From a checkpoint of a small mixture-of-experts model trained on Wikipedia.
Size: 13 layers, width 256, vocabulary 8192, 29.5M parameters.
Experts: 64 experts in each of 12 layers, 48 squared ReLU neurons an expert, 4 picks a token, a softmax router.
Training: a variant of SOAP for the experts, 229M tokens.
Below are experts of layer 4 (counted from 0) of a mixture-of-experts language model. Rows are named router (the router's row for the expert), up (a neuron's input weights, with its number), down (a neuron's output weights, with its number) and show model dimensions 128-191. Each number is 500 + 50 x the weight over its row's rms, rounded and kept within 0 to 999. Numbers have three digits each.
After each expert's rows: a language model's description of what the expert responds to; "comes after" lists some tokens at least twice as common just before its tokens as in all text. This comes from a sample of Wikipedia text that the model never trained on. Tokens count by the router's weight.

# expert 57
router:455531480508570471503465584451521540564401432542510520572569465426564522515522551444449435582541476476442500479489531452467453504509484457557455413485463478451461456472573543585479401407432595
up2:472518521564529424582487537521444509500425526484539546447601494508493525462584473457485476436454410423462499500573580519465417504521583544530558505513542486463465473527493469552532465530428486
down2:487481472549411434478427434451450465539620534547467474587571485494494480452435540526473585539435476411580572530494465530543541481589538523478481437487461523508583428555542422514470557465463446
up3:589524541546617469548470436570596545490575429439436552501407480466579486518528400432479461472411477470535530465446544560500495532494485524503449518468544362472476548582538538460530395558457474
down3:481523447602445530488504454523486576485513486505553557523498539526566447450513559442438532519416474472527453534544597444633538384659525427494397489308548506487608473459427448566490474526443471
up4:449419481446538475511485526580475510444542449476510505461486553564533487588445347480450410431500555534532570537489536411518537506444558488561479505547523452516536476423549463463427439507560510
down4:477538523592414501483502607411518520381507503466543501420440493543499568508531562480512563510485560590519494491415502481556439490535502496519477516414493621528467533536507539462426506593422564
up5:451507435438435594550433548531518554406494484545507607512534457415583496528448606488527593565564554519474460447488618531529498405464454552490381516505459452407494414510503516471388482480511436
down5:495562407483562516515535563507479467436399505514464519562546500433623559495504558514550554529571492555421429473481572492512546470531515475544455483535462399537549513497403501509458496545458482
Description: Adjectives and suffixes. Adjectives and adjective-forming endings after an article, such as American, national, former, and -al, -ical, -ic in congressional, inaugural.
comes after: " the", " a", "'", " The", " an", " his"

# expert 50
router:532503563443459491523436403503411473393550493510523428480528551504547514555505441504505466471505533484438507516513424518513516552460486418487505516491454449624496582588563551515423581566521515
up0:480574493450483481509525573497491442460528516535534499473527515540456500537501482424538486450499578442558520472375531489499502466539565561414525516539553473471471524495559501513547439530513509
down0:510443472520509479520559552451517457474396578487474524425609502541455493557432496421476529480440527553518499472544469502450513510521470481483554446506531513417496514506508491457605410506546635
up1:481498558365529471543490519473526448457449491439486570429470505468486459505415507469595473463489503537473507424497531508435397507538434503547534484558492539516575440530485495432555489469532496
down1:553431484564441524514405508469519507534496489418558478439527496461481512524518494494496580388441503579562482563508574436626502499471482590503540487526366514445486585433516490475536533557493478
up2:441465520530473546517490517502510425431441440517443564496481564472493506478473496539599464481470448498521587505499456554523504434419546504535542532587532454457498495503563383524511503473467504
down2:487475532437453465429570566509562599513460539469521499514437547570498517544468448421461502508523525462463508503528481318578577456494531607537632512391486522421516482534428568552533510481489587
up3:510427418519406472607489424538536454451482441498493480532448482487548457526576417424571394515412490503604477536411536473457502517481495535503615459492464532529482550428505458452523466484514496
down3:415428491497529472393484571498513403553533466547423585532563516451504512547487445425444544469548538535511604503572482546581495461480558588500457434512484550521556464494564564520470508512487495
Description: Place-name adjectives, coordinates. Directional and national adjectives starting proper names (North, United, French, Great), first names like Mark, and coordinate ″ marks.
comes after: " |", ",", ":", ";", " to", " by"

# expert 9
router:564513499483590525507447515522536412412556466410446459535506453405550445496449505463470444490484552472484578503445462470459547599471511452458494580509531503483600579532509467517535517473479494
up0:488617479402538495519500468497514449415519558417478505534456584465428450407557326573599508477483550544558585434533498526552475558518575445487501503526484485458444473541452378474506445596469557
down0:491423531460399549480547453537424440422514487463483548566456480501549460538485432505449573561481517495429458374519466497513522495503520503466532483521461511535554494584473534480502430529536595
up1:544524541491448531612543456637560524543467486494523479491444414524577446556530499495555419401567532459504474478500593509510380519576510516512483518491556464422469484564549474390544454455504561
down1:433490450611519567467452525447414576547449508540476498533456511462468583459517465349613469528566474528554522412530558528616578453515478471460471528526492502407559489540456529557608474508607515
up2:513504514464556562578466523600555453460501471454475522498444500511466436455571423466575501448479489438522478504484543579461449546480515511431494436555511488408423461486429445542488459562539480
down2:557476495484561465518503480413536532477553447478518483438547495409519463538540554433486569488461530514555483496587537596570432482534468527490475500472438478493445479472491483460427492509508497
up3:403479470583429458508418563522521549564508459568391425493395484505449495458519511468522506483506502530554491453505486522414417544490488451507490561530465424507591477532488469475483605475426492
down3:518494571475518525491493361547448514468517512423508458591463503470421578515476577398462493497506523496445458433535457599508603468502474601554438538470501508535468450457427457489403590547548519
Description: Conjunctions, years, taxobox. Conjunctions and symbols like and, or, &, –, recent years such as 2022–2024 in tables, and "Scientific" opening species infoboxes.
comes after: ",", "–", " in", " (", "′", ":"

# expert 29
router:541499573494604555467481414493533411458539437531504574505547465620490443505493485560507441438515559488487547496526490443540439389465392411516433504407451506555521509542416502438448544566522474
up0:482459497413544462644518541527426484521507508414575526480514553506460554452538525452532382444438488527503467539549521511529435569455444578410530501477524475579476494515498502456426463567416481
down0:456546482504467455434465587488527494481467472520506510512476489482487597344479473461412500473455404497554583514446490623498395506492534526433470483542493573404466526504603452535535536490437393
up1:442562538464481434513479503530460470487505450463506589527463583514450542483384498405583470475494552468437546436507552527480413532419501525455414516507490490468445436567495483447572464399474545
down1:523467486453540470544525465573449528430487563515505494449526490484508550584424498612471428541505534473420465526506565574529509501515475456534506502531422522513517516484490528542528534422449450
up2:474474583558478462561541498525476580504534529421436496510527461572509489544403478503579474498458494486526549498519606448442503480456465546455466413528518486515530405505591517479482493537548503
down2:525470561528496499457439510510471448390458469459588592480597489449521457510532586477498501531442499520421431524494521509332575542469540472544611563497487489495520551523501477496434524404525505
up3:521457471527565509541488457505405478420473456427462542520412549447349498571451555498528537516448493522563469493425535508472481523436502601455547430445452451570473447506543582541485450521443537
down3:409512509418485431530454480550516465463510523404439445541492525492504469531482531510485410500505500501459452561525517513513509508449563505436540557573534478444477511423487526440525517538429456
Description: Connectives in institution names. Function words joining parts of names or clauses, such as of and and in organization names (Association of, Chamber of Commerce and), plus commas and pipes.
comes after: "\n", " in", "In", "'", " In", " 29"

# expert 0
router:454528494486533445498515461545488514574487569505544498518535512556571500567608597466490554426447517438532516500535522553455500478477441441557600593510468512489491400482547413449479422515574557
up0:485511469504461428498571464513541567465571458475446499427506533506586417545622429457472475354539580505558492459574470457505483465460430425456520534555543547473448470486524554608476504534583492
down0:487533487482466508474425487484545466446499476515466508510440559568605469579545519488472513483475582410509404520576380531572545457529437455506531522626517510453421527507515519508568587473414549
up1:549483453521470466467490414506511597496478514484481557529502547544633493475596406479516510507472475625504513430486569517508429454402551462468495483453432452492474542463544435552538498502456551
down1:506557514546430456509497505602529566472510466455433435566479454528569490507521486467461482490525521556499619436461494523492384513501470482521502492512489473508496505506477487449458545489439536
up2:541532430474513466485537476608523528464427567404550490435455561449449452487531505475523520482513487403492456562424540506520547573589495531515569560512448496527399504438479483500462497488489531
down2:497483421504485540466527497464529497574465625561470524371505475435432461456561523524515540447491480467632455502464493505485465498509472526539512510525517537448489542547465566634473531544446495
up3:474468482492525411514509534578651520480556482464477417485517422470463477574527503418601503434509478470509462517380536602432496448513433592472515563509565542523414509500528463506538527513434553
down3:527590478501540456429477574469545384533499497548493447516490489447513421387447571510516527492603475520516518541456532495461560569495507538508468437512423522602491443430535513486474447532531516
Description: Table capital initials. Single capital letters and word-initial pieces in tables and lists, especially win/loss marks like L or W, and R, F, St.
comes after: " |", " (", " \"", "\n\n", ";", "-"

# expert 11
router:405513471507581565503589549468498458473454468493580615511523487480552542467534550451552467502520424552538374489532461502461473528540494434442514490501412530579541539505503570501435534572450459
up0:438535426594540478472457457501600502454439486419601513467521430562499479493462520472534557416587451501504501526498518564516544423577464511577567485428488480436442550465553491424504497576536402
down0:485478464513493569466504505365527513465514468476527488465511393478520427516553573396412378512520498482592578437469531441513480559486577548575472477554458420436602588528441590470515586580545427
up1:426521495524521514466597513553581394528453584386588468466499494488485519352516507480527512490515510596524485476618506525504433430582469536462471522506526430613449394434492501439490609518532502
down1:450536445495523534580545557455553481448543471482520408512432490504485469440501500473515609510496493575491459481440585449534559526543440521407449638489568539494498617420447489473566486467487506
up2:512469516497427517639518590540572477467591438408551466512423481563498455507457494436620493442477477478526496453520488540449492496509530447528413437517506526510441432584521460504482360431629546
down2:508534445473422523446575450539476519561500489509457495481435431518468495510487526482564477479580649412516512514530503476512505440488521579447588501541446525499524547466534538467466507419526463
up3:529392460482506545533429511503474458535429525498489566500443463535554469593489505547566478475467500507514428520495562479429458503465464528528513494527488530508454556498413490454505488608481479
down3:521527488479440495582539453443459537463533458440429504520534497608448542459444517561510505509416452483573553487543462455502498525511439466510478550532465472467504571452435565453479490462501586
Description: Past-tense event verbs. Past participles and past verbs after was, he or were in biographies and news, such as named, born, released, announced.
comes after: " was", " to", " he", " is", " were", " and"

# expert 12
router:539518448500555535545531505463553583537436516567537501537440541604506576514535478497562545524556536533515412554526516521506528404537486585527542504570542489474432498516431448500646505474480497
up2:497462486508495501496505572543423489533496496482477535429514534514399490474544499510566483451563514530547446555398556512485431549424458526477478564418516506438513491464495511443469500517536509
down2:496532474373466534415530473533508470457526558505549536557560517523411496447534458435497452483519517482468500434414454539628534543445506568506495577434505429539491544512459497514490518527429496
up3:493513499519473504560499490507560519516460577492448476534418465452446500487504445528527538563449521528505511490484527460563495401486405628475559473510565437479547491558489513519593509587524523
down3:540554423432440528506524498508537503460508591532551383597546558414539560621547611507522492588469476372488462491562431488524506500481488546500497491489455491455477444529533466524511522467583560
up4:503479541477468440554576394581482425499473522475516423532451510538439474483448429433543465386538457518471546480461601513453442501465474523476482563527561452494466420495582490410482516490499578
down4:475401485536494506452443483502529502564515506532482463481576570512444454466538537549488544595500448602569419539527537474552592473428516496491572512510467489488543455414425558547476537478500541
up5:551541502499451445571558507599566497487570535517537443520521521643516521521482547388513406443512513453520560442349564585366452442557544515494587464525485415556577498457480522501441478542430529
down5:465523559556472482451464543451548499563594520490556522460460478500444598491576470543474492508488469541460562535519469515571480601549455515533474505520449498379489507540507499492546507496474452
Description: Clause subjects and connectors. Subject pronouns and connectives in biographical prose, such as he, she, it, was, and, but, which, and commas after introductory phrases.
comes after: ",", ".", ")", " He", " It", " that"

# expert 1
router:538480532493457479517546457467487507432447487491487423543426420529581461494424542465503500537509536424409566437512493452525510576493543547440505553517559407576520429523614486469421608512503447
up0:531436462535574543585480523539560464483427505449381574534385453546582481608448512489526499491482542509493518519503519567450440495575566535544497515492570432478501484536470430571450550466535492
down0:555504488484442538463492485571515513545569469565481541393522445460433575540523593497511556504458509535457526501511388522630549458478521451581508499511607487482490509494448473397519523430521475
up1:442474518447562539550454541614515502487421536440460465453493512508546482545494457431497453506537517459460435507493575515468461437524544609516511560437467482521426443467465554515477479523528537
down1:436512523496547577548591563410453497498538471559485523526552517502507484493434515396438486504554472437463433547484467558545460471489470491495482460542496493458455418528532421560417533508547463
up2:563563550545473536508496488559549393490449452510462559481514516522470495497510498485499449443442482516539557516453584490462551561614540568526429568485526531525587487521439550491558518574545540
down2:438486486486468493554518498457462562475477478476660489558466495483533596486451479409400466528523542468458623542490519517454391580415485567475529507534440431541552534350492532425500428435509458
up3:518420513517542482496517502463574384533389471377419569571518519400472449487474505549571468475463547556504459549468536532466526463494482541454402575557584488522432576578554549471429501432542527
down3:548443515519494486495474516588433539480468451541540445499575538499485525411458556528461521515497404465448602459527428495548555555485467445508534424518460427451672534509500584534471432526489512
Description: Proper names and places. Capitalized proper-noun tokens, mostly place and person names in lists, tables and citations, such as Paris, Scotland, Tom, Park.
comes after: " |", ",", ";", " the", " and", " of"

# expert 13
router:523469524603522497457464585553441582478458518505465578432378478528545527566456511572586586398561573614497605441520496586561497468470478499538578530442467421454484490484387482459442538503632454
up2:516434446442464490520441514438438561448497546395418456542429595509514530561579573457585472490575453550494510509529571457531488572564549448507543417489574511512487450445465416523424554395574506
down2:549506456418456545564509491491497499546576496472503496503489540533453493525608563540494461394524486574568503553479466471516482513460470500546495546524569458501577415399545530651490539482567492
up3:441510572523485459507427453490526466470499442550482515565454392527465463562525472457501604393435555545557497474603518574413456467503510476510454510589547404507532477481453478572512472500574517
down3:537576460463559476487532533460435417513491490550495485519515485503447454559573460516502459493467392528387571470526558424444559547458533648457477462434473428476565515504524435512529479526479537
up4:552484451564456522493516492553492485540470484451451596582452464504474622534551488563583460411559493504517549452480530539530535444536348554534573569509455434528493519519551457472470488498512466
down4:417553561442553584468543466438471456459369463532515424502527465578477484480532502441461476530515516528448412481550496545469490523555532468458467536463590515444504471514575515491473429571563630
up5:513483581460550457427459515544459535627459468487497537447464582499529555499492508493505611516481400546486521466465588529505480489447527498464519453465426482532473456489499461552479497533517534
down5:490475443470502555518504462441459529625435467511437570485507479589536516488621455475518432552459476539480528486519504491494482503562466519497510505413589484491460559495527557466415631520495484
Description: Word-initial fragments. Short opening pieces of split words, often prefixes after a space or hyphen, such as un-, re-, di-, co-, impr-.
comes after: "-", " \"", " a", " and", " to", "\n\n"

# expert 16
router:561521502530483540516556557461464407533395517523480591440444548498474519555538536426427495540508527523422514445408490423457481521590496439519423482572482462406549417459415515452580389528430561
up2:541447541465396528496527497517470474500502458506487527588515474532507514549517473524650455545468498551493457513390560501382405477544455488529492472496470483507425480500511406454445531448494421
down2:524504589614486566462538532447584491541479602538470523491505499515474523505573502474457491504494574438572554574455485449524573436543534496560456482487608371512542519495517521446495514518545523
up3:439502493434461545547576438595534424550484530426536507530427559456461442567409515487528461434480457502509502501404509597548451529496477527513535444437637527459478521511496514454661390578496583
down3:512562490392456477508535505478521558431488504555512462475523505528522485502592560505668512540480463459443484545512513585501574610452534480538484524506534566566547497468498496479492540329450513
up4:519458507501467440552429503556449471569510482508428518508561495548525484582453451472597495511474516567504559519437548453428495383427452483488513545524519402528491544481475522533406507461554509
down4:579531582411433410488536553484520552415564468471483430435428487559526542439475399420456522519558583447509514467554420427517509518578513555489457481485530522559443387479501444482617478452645629
up5:543500464497461457535560457577528437504524501491518560534400553572492448462457534456515534493482425573497525562473522462463527472434521541537550536521613471429404490587567483513540478552505463
down5:483559561502418523536463535561481548491503496511563546436528559462450459576562503540476553562541457469569555538568556536487452531508454498564363496505541475545510421481484414419586562463502413
Description: Determiners and possessives. Articles and possessive determiners after prepositions, mostly the, also a, his, her, their, its, as in "in the United States".
comes after: " of", " in", "'", " to", " on", " for"

# expert 51
router:515510505507492535498530443482450496467481595382456489496548539551509530450588589557519491428463513498590497555397485559438498438537555513602436486464479483460600436558508464566428527530657500
up0:559472504539535506624491507570536470475513475406508491526478441516505510551507466479535454385456412548526551533532458464546504545491433483478431490404518485508413467585537471517521414555488521
down0:491541544444465522519489505544532483528507508404541468470539585533562451560550572548432450595566573533518519449460557507488445548455500535544519559481515439522563518520495567550425459498490473
up1:465465515552510517560500482526485438448544471456471567470408576468474518520418577489513458464452527548489477576513563476432526473479516535548524491410539495501494474530602637428533421478470524
down1:549483538463585465503550444508484571456551477524617383525533521460490423447507524543502478598506445469592525417498509460492486422541550563527438546494480571524587477450465512573488540441427522
up2:481431524530625436550453524504524492587497532485561500572472511495453514484523486535633443482531424489505522503500473577512413478470423530448491491453453501575415537552549539487500474573496550
down2:452528491537499500545569573461492493557544489451557488445539606468444528508509559425512418542493494558505588442493467530556560450578475497514530523474467549361471563562424532556494533541484565
up3:553449615505542449524520508457499467485506533481444464503456588543455441516456507509563516439525495526531526530493589445478395479538579573458481524589576521508442485477491470485421418523510502
down3:477528505511501518466526581419490447525510539547453491520522491461444376476414553448472551544487524419488507462510414456546484491524418435527546488493515555497529500527501398507516470470509429
Description: Line breaks, brackets. Line breaks after infobox descriptions or sentences, plus opening parentheses, quotes, and brackets, and infobox labels like Binomial name.
comes after: " |", ".", "=", ")", " =", "|"

# expert 43
router:380520529488593515514528477468558545500441521549463538434525582412532472565530532557472509524582489538492502414564518466485546496558484510487612485485486579412492462493460439545622494490470473
up2:505501468520498499477455476507499529467469548493492487481441463420511549477484475528495445479552490560508452534486569468515490421569597488469556437534457471466422527504417564479564548479499551
down2:521536481532502515417477440479488487428530664555530465463536594535539490456477511500416536436552464412559433482465466538400463539493511503453549491518623486529491405437528491573473456526501560
up3:483437510510424476633441437545494323477524397445454498500429579558477462571439482528626520447461530460550433454425465607460498514523514504481488502525516491432502532524506483546505519520512509
down3:528512523496521560542558586522570513498446530551475487499532448433489544516414545467389502507375526423453523523582399436524487510458499508485539496551566542517450486479501543438511575512523433
up4:408577458542540494532507495544514486466492460498475523485470506518427605535553459519579476500510457559508424431542489514435399555487569576467502468440543529456461535402520506563454526451479504
down4:540545501491460582477590468488540506580494549560505457476534556466547570513471457472469529574531499544508567495529492534525504571480496501571495464491413446562460514504475463584491468477521532
up5:429436527578571480509452536578613501556568535710542518410510547529462513443507441419521485484510553454496517558423439508509451456461522481500598606504555463521574523532499511603490511560461491
down5:408484523609465511552593513482539515489463528496482513606457424486556526415501541412543436480566513455438558467490456517464410603569436555494406496621522564578520487545464463543526513477497373
Description: Section and field markers. Structural markup at line starts: "=" heading signs, list hyphens, colons after infobox fields, table pipes, and words like See or Personal.
comes after: "\n", "=", "\n\n", "  ", "\n ", " Genus"

# expert 38
router:512594515561490416447389490529485507468430462491449536575594447505574460450430513497532541426486588517413494487460435447503485561459497419431384569413534472541459449543432575527454548490494467
up2:565452431483499549501545502483476473521463437429549529499512507488511488577524552438498390501473415595567602437360568496445416487537524518446526509510541478541516471476518507412598541520464539
down2:527534519543636545445457556511484555500502502545496454493436574505435497460526586532548556432475542549473433498515422387555440359572464452438570439441435569518469555496556473449536488501426389
up3:466506513497453465549507530508573478429523498518447459403495451480520433542481443483588443536532440553544544546396496447453517473448553559474427477559582449565536461556494489428461497484506451
down3:563554553467512536512516547509508508448510502538483486401498436439530515545485447521542497493505462517531492470480430534510511517506526459566578502557475495528480515496518507485465506503553442
up4:526526463494556522498456572548600587442476534476473432485477534443382485550436530482545405514419457516610532464392614527433507517409482461460511518505564491517452450516564482572492481537482553
down4:357546563482517539531567497501562510448438530518542601469490422467418530492585466516437530426543550502455508453527415496466423509467515481483541478571464482593398494449526477461502516496446535
up5:463521550480547377562549494496443501468502450533512509506435453413502473511526506513594521490478436443494565447475586515451477496526383545526436517479632448543569471494546545436509518500481517
down5:476399504536525517603484595504385436512478472462512517469568490488519556440547502483489454520475462569532473439459508485549491494490469548539455583472527455389461478507493476507459390516472444
Description: Decimals, years, separators. Digits after decimal points, years in tables and lists, pipe separators, line-initial hyphens, and and joining list items.
comes after: "\n", ".", "{", "_", " attempted", "gi"

# expert 45
router:521481456497450481450428487454437557483548535449512483510466453493529496548522474500502480475557526496464488513504506428511504578523444479447526573487520422585558530440585445459425494507518468
up2:482493550556505565600541566625454448457439461427455451521474494481519480521417465421501576458603442478622470601568448566446426477534491573448510510614436451453512507489470540520408479490481532
down2:502480444499495456498549499474442485495538410544519483496477433499480509558503480479483539479562457594443506424468484518448523427462468480452494543495520519474480465563528442463477435530449586
up3:510413570467431423609489466582531392425545458437492477574474555477513430463444502446495463484525350486480456562439481545509487502509477504475450494454476409535499547553506488499565513434504456
down3:579518535560547472507466457510516610509385570485584470478511568491579494494436530529465541462482394600508462449519527427530422562444531473516433549486461500480445505492483579507495588593424499
up4:529533486412490409539554473474563444447524474559506514475511477498503507505569535466587361498510562474590525469410520481489381488548441477523518503469526439495426505519553457468489548458525551
down4:495549519586474513395584532502506565544433482447522453508476510671448474525549532489632577550477478579509557457572481470585465583454458516408503561508419436485572445539598426510510466482457460
up5:413514565466524517557459539610543503431453424429485496422509556501493386600547489570554535529448481506565453520489527515448420515563442587586523498464504480513392430491423506484489483492516498
down5:475466516474572577395478564523548479423488477502433542510540458500488504504453483548547450597566527438517429458538496511475455565422457531510427511525436478433567517499529555506571395401470526
Description: First names, word starts. Given names such as David, Robert, Mark, and capitalized word starts like Gene- or Work- after the, commas, or table bars.
comes after: " the", " |", ",", ":", " of", " and"

# expert 15
router:377533486454473549467433524523499557516560546543535479493564512447515528494432483393472488476476536485467507590549496492506493502526470383474503599497486530589461544467541616535545547542541574
up0:464543519514549474652499529642537444516405472448420602461480564563486443565369486474479539543523525502480538454504537637494473430497524497466549527520500520426459555547480472469561433495466462
down0:521492588521445480515470542481519469527482535447469397371495466488551514490509486539473548494524450463336562554478484478506487544495521459446435496537399496475541529403427511530531428588527483
up1:536520620442485460527497603562526516465513432554512518392546493569597475562459485468552422488475467512528478460492549382407491410499430481481485489434498495500425537483482477535575508431551545
down1:379437559542512528536554492525456372568499531510522555554516450434497498508430490491460428555532418489540558521554536457636574455533486592539449411495465516509520467539603524465491467481519452
up2:519516416487486508512471449639546501453465525429422569525535587416494428507428524476495495592491529527524379603536516493460453571514498528469500475530506506487559535604547476444486483474442513
down2:482573504579516436515539529361457546552652605484530452488451538540505636455503532514539536413501544509490561496518509544481535461491475545470502503428457548488427481487509543474547496478496457
up3:486500545529453496594501528574582451496459500464462550542441542502493474469449498490528501380501502534487450502414536561525437539452585453475458507438570474514477516496524501504383414498489513
down3:482463495542621591460480542484544528471406532507541479578434448530516498629528573531466501511415579430553408443484586432486469489408493480607375465551575495523478536533393508411459453467474580
Description: Table row labels. Row-initial labels and numbers in tables and infobox lists, such as Record, Total, Win, Candidate, Final, and score digits.
comes after: "|", "-", " |", "–", ";", " •"

# expert 22
router:499545562592593508555600450459473572501569436504484495486465588515481514467515505616529417508531517541504495512490498598483521576477574559540468501583486565416381582519477473538528535470461485
up2:477386504581558386536406538496576412538473447521378522500441533586454518528505548542570473454433460465520450507428554445568477481514490541515467441426516488481447510469489457519504481463507536
down2:558557480509421618573503464427508484420391532459433602466450491458529544487526470519476485495548406497589504460553488525609502533497442466517424459494509528539465507481478389565529595514547518
up3:463468505487498459547445484481484484461421460483495523499542480500425458503391475519511348479608493550492492506497594478463484447469559458492460438483505407485415443487528516492487505484567500
down3:434527435471531450464564508477623558449498486463584444456404497531369492415494533478465435553480517457419490523526501520539441528506426548550598528523562548555484496468496434521485595519533565
up4:581457503536431480536506568376606422461463427462498457509490607665456533573506518524499471461430409367553506459444528503525492548433483559482527524530557448533598499522584513456501482470591529
down4:483461409371503568523485486514464471483514444569492500414543578520547515480463505476552549560499482505541482493506459489540581432582468514594452566537444551548558521515453499494533533533591503
up5:594457426540465533605519599539534491501521442499462503539383635531497419505530480520478406507410451498492435561496595513500513528500552459495525519516536435570443463492570543489490528473524479
down5:377597430548494521503500484522494535450545450546500515531453408503495371581594489465527457465510634602430450436535322483500428581510489538552528542454495524509547488492463568461467544462431530
Description: Table cell separators. Pipe separators between table cells in sports and election results tables, plus sentence-final periods, semicolons, and clause-starting where and while.
comes after: "  ", ")", " 0", "%", " —", "0"

# expert 10
router:593492419437534507479445493441474484533464507523459488584526489542446523444415411611491516556526398457462490579439472452541454589538527417507437524565524568432530489490529582516429492494487447
up0:544524516485495454603544565520506453488516515486487516543466591499433437554500406601642462407472490481586456467459582545446461480428567512490463502549522475476538525534500522483456489468497469
down0:511519583504397525540529561475493462460493515425501523523442514428440436459465490398570427482567514507488497581538515371572467560474541512592513456510461485475545440462578551571473488458495537
up1:534500504489576514569518498480526479523478429486503495548426534572551566575508428587599394364509485558573501550411593500439453496526488457467448546531519447527535538538573530485454469487511469
down1:441501485518484498503541551398471533393483470485456481535474480509497573434554374389547481488516472563539561474531531582556500547493434533470401507385471486494531559497612445512464557524517477
up2:565406576597535509608501517554468452516487478409454450446477534523490412451549437489527460466488443432583498501435558448453328453481441470493528486463529470481529427547520533520563375532480494
down2:509527487486531513464410452477471524453414509582475582438540507483577528528575517533509601422508522480468504457514424485435500546556497569497467499468502517490525459529482603537521619489464464
up3:509440501454462453521514534489482473572430452395417551498461596529552443461563492532573491458519506523489530471460608534476444425501491504477535491433525477440429522531560517496512454407495506
down3:572497481493451501556554525536478589498557567544549513523468449581463449407523576600530580513511517471607542583516427490536497509459497537518507437430530444497453411496515511497479555519521485
Description: Heading equals signs. Equals signs closing or opening wiki section headings (===Manga===), plus some verbs like was, is, located and based.
comes after: "=", " =", "\n\n", " also", "History", " career"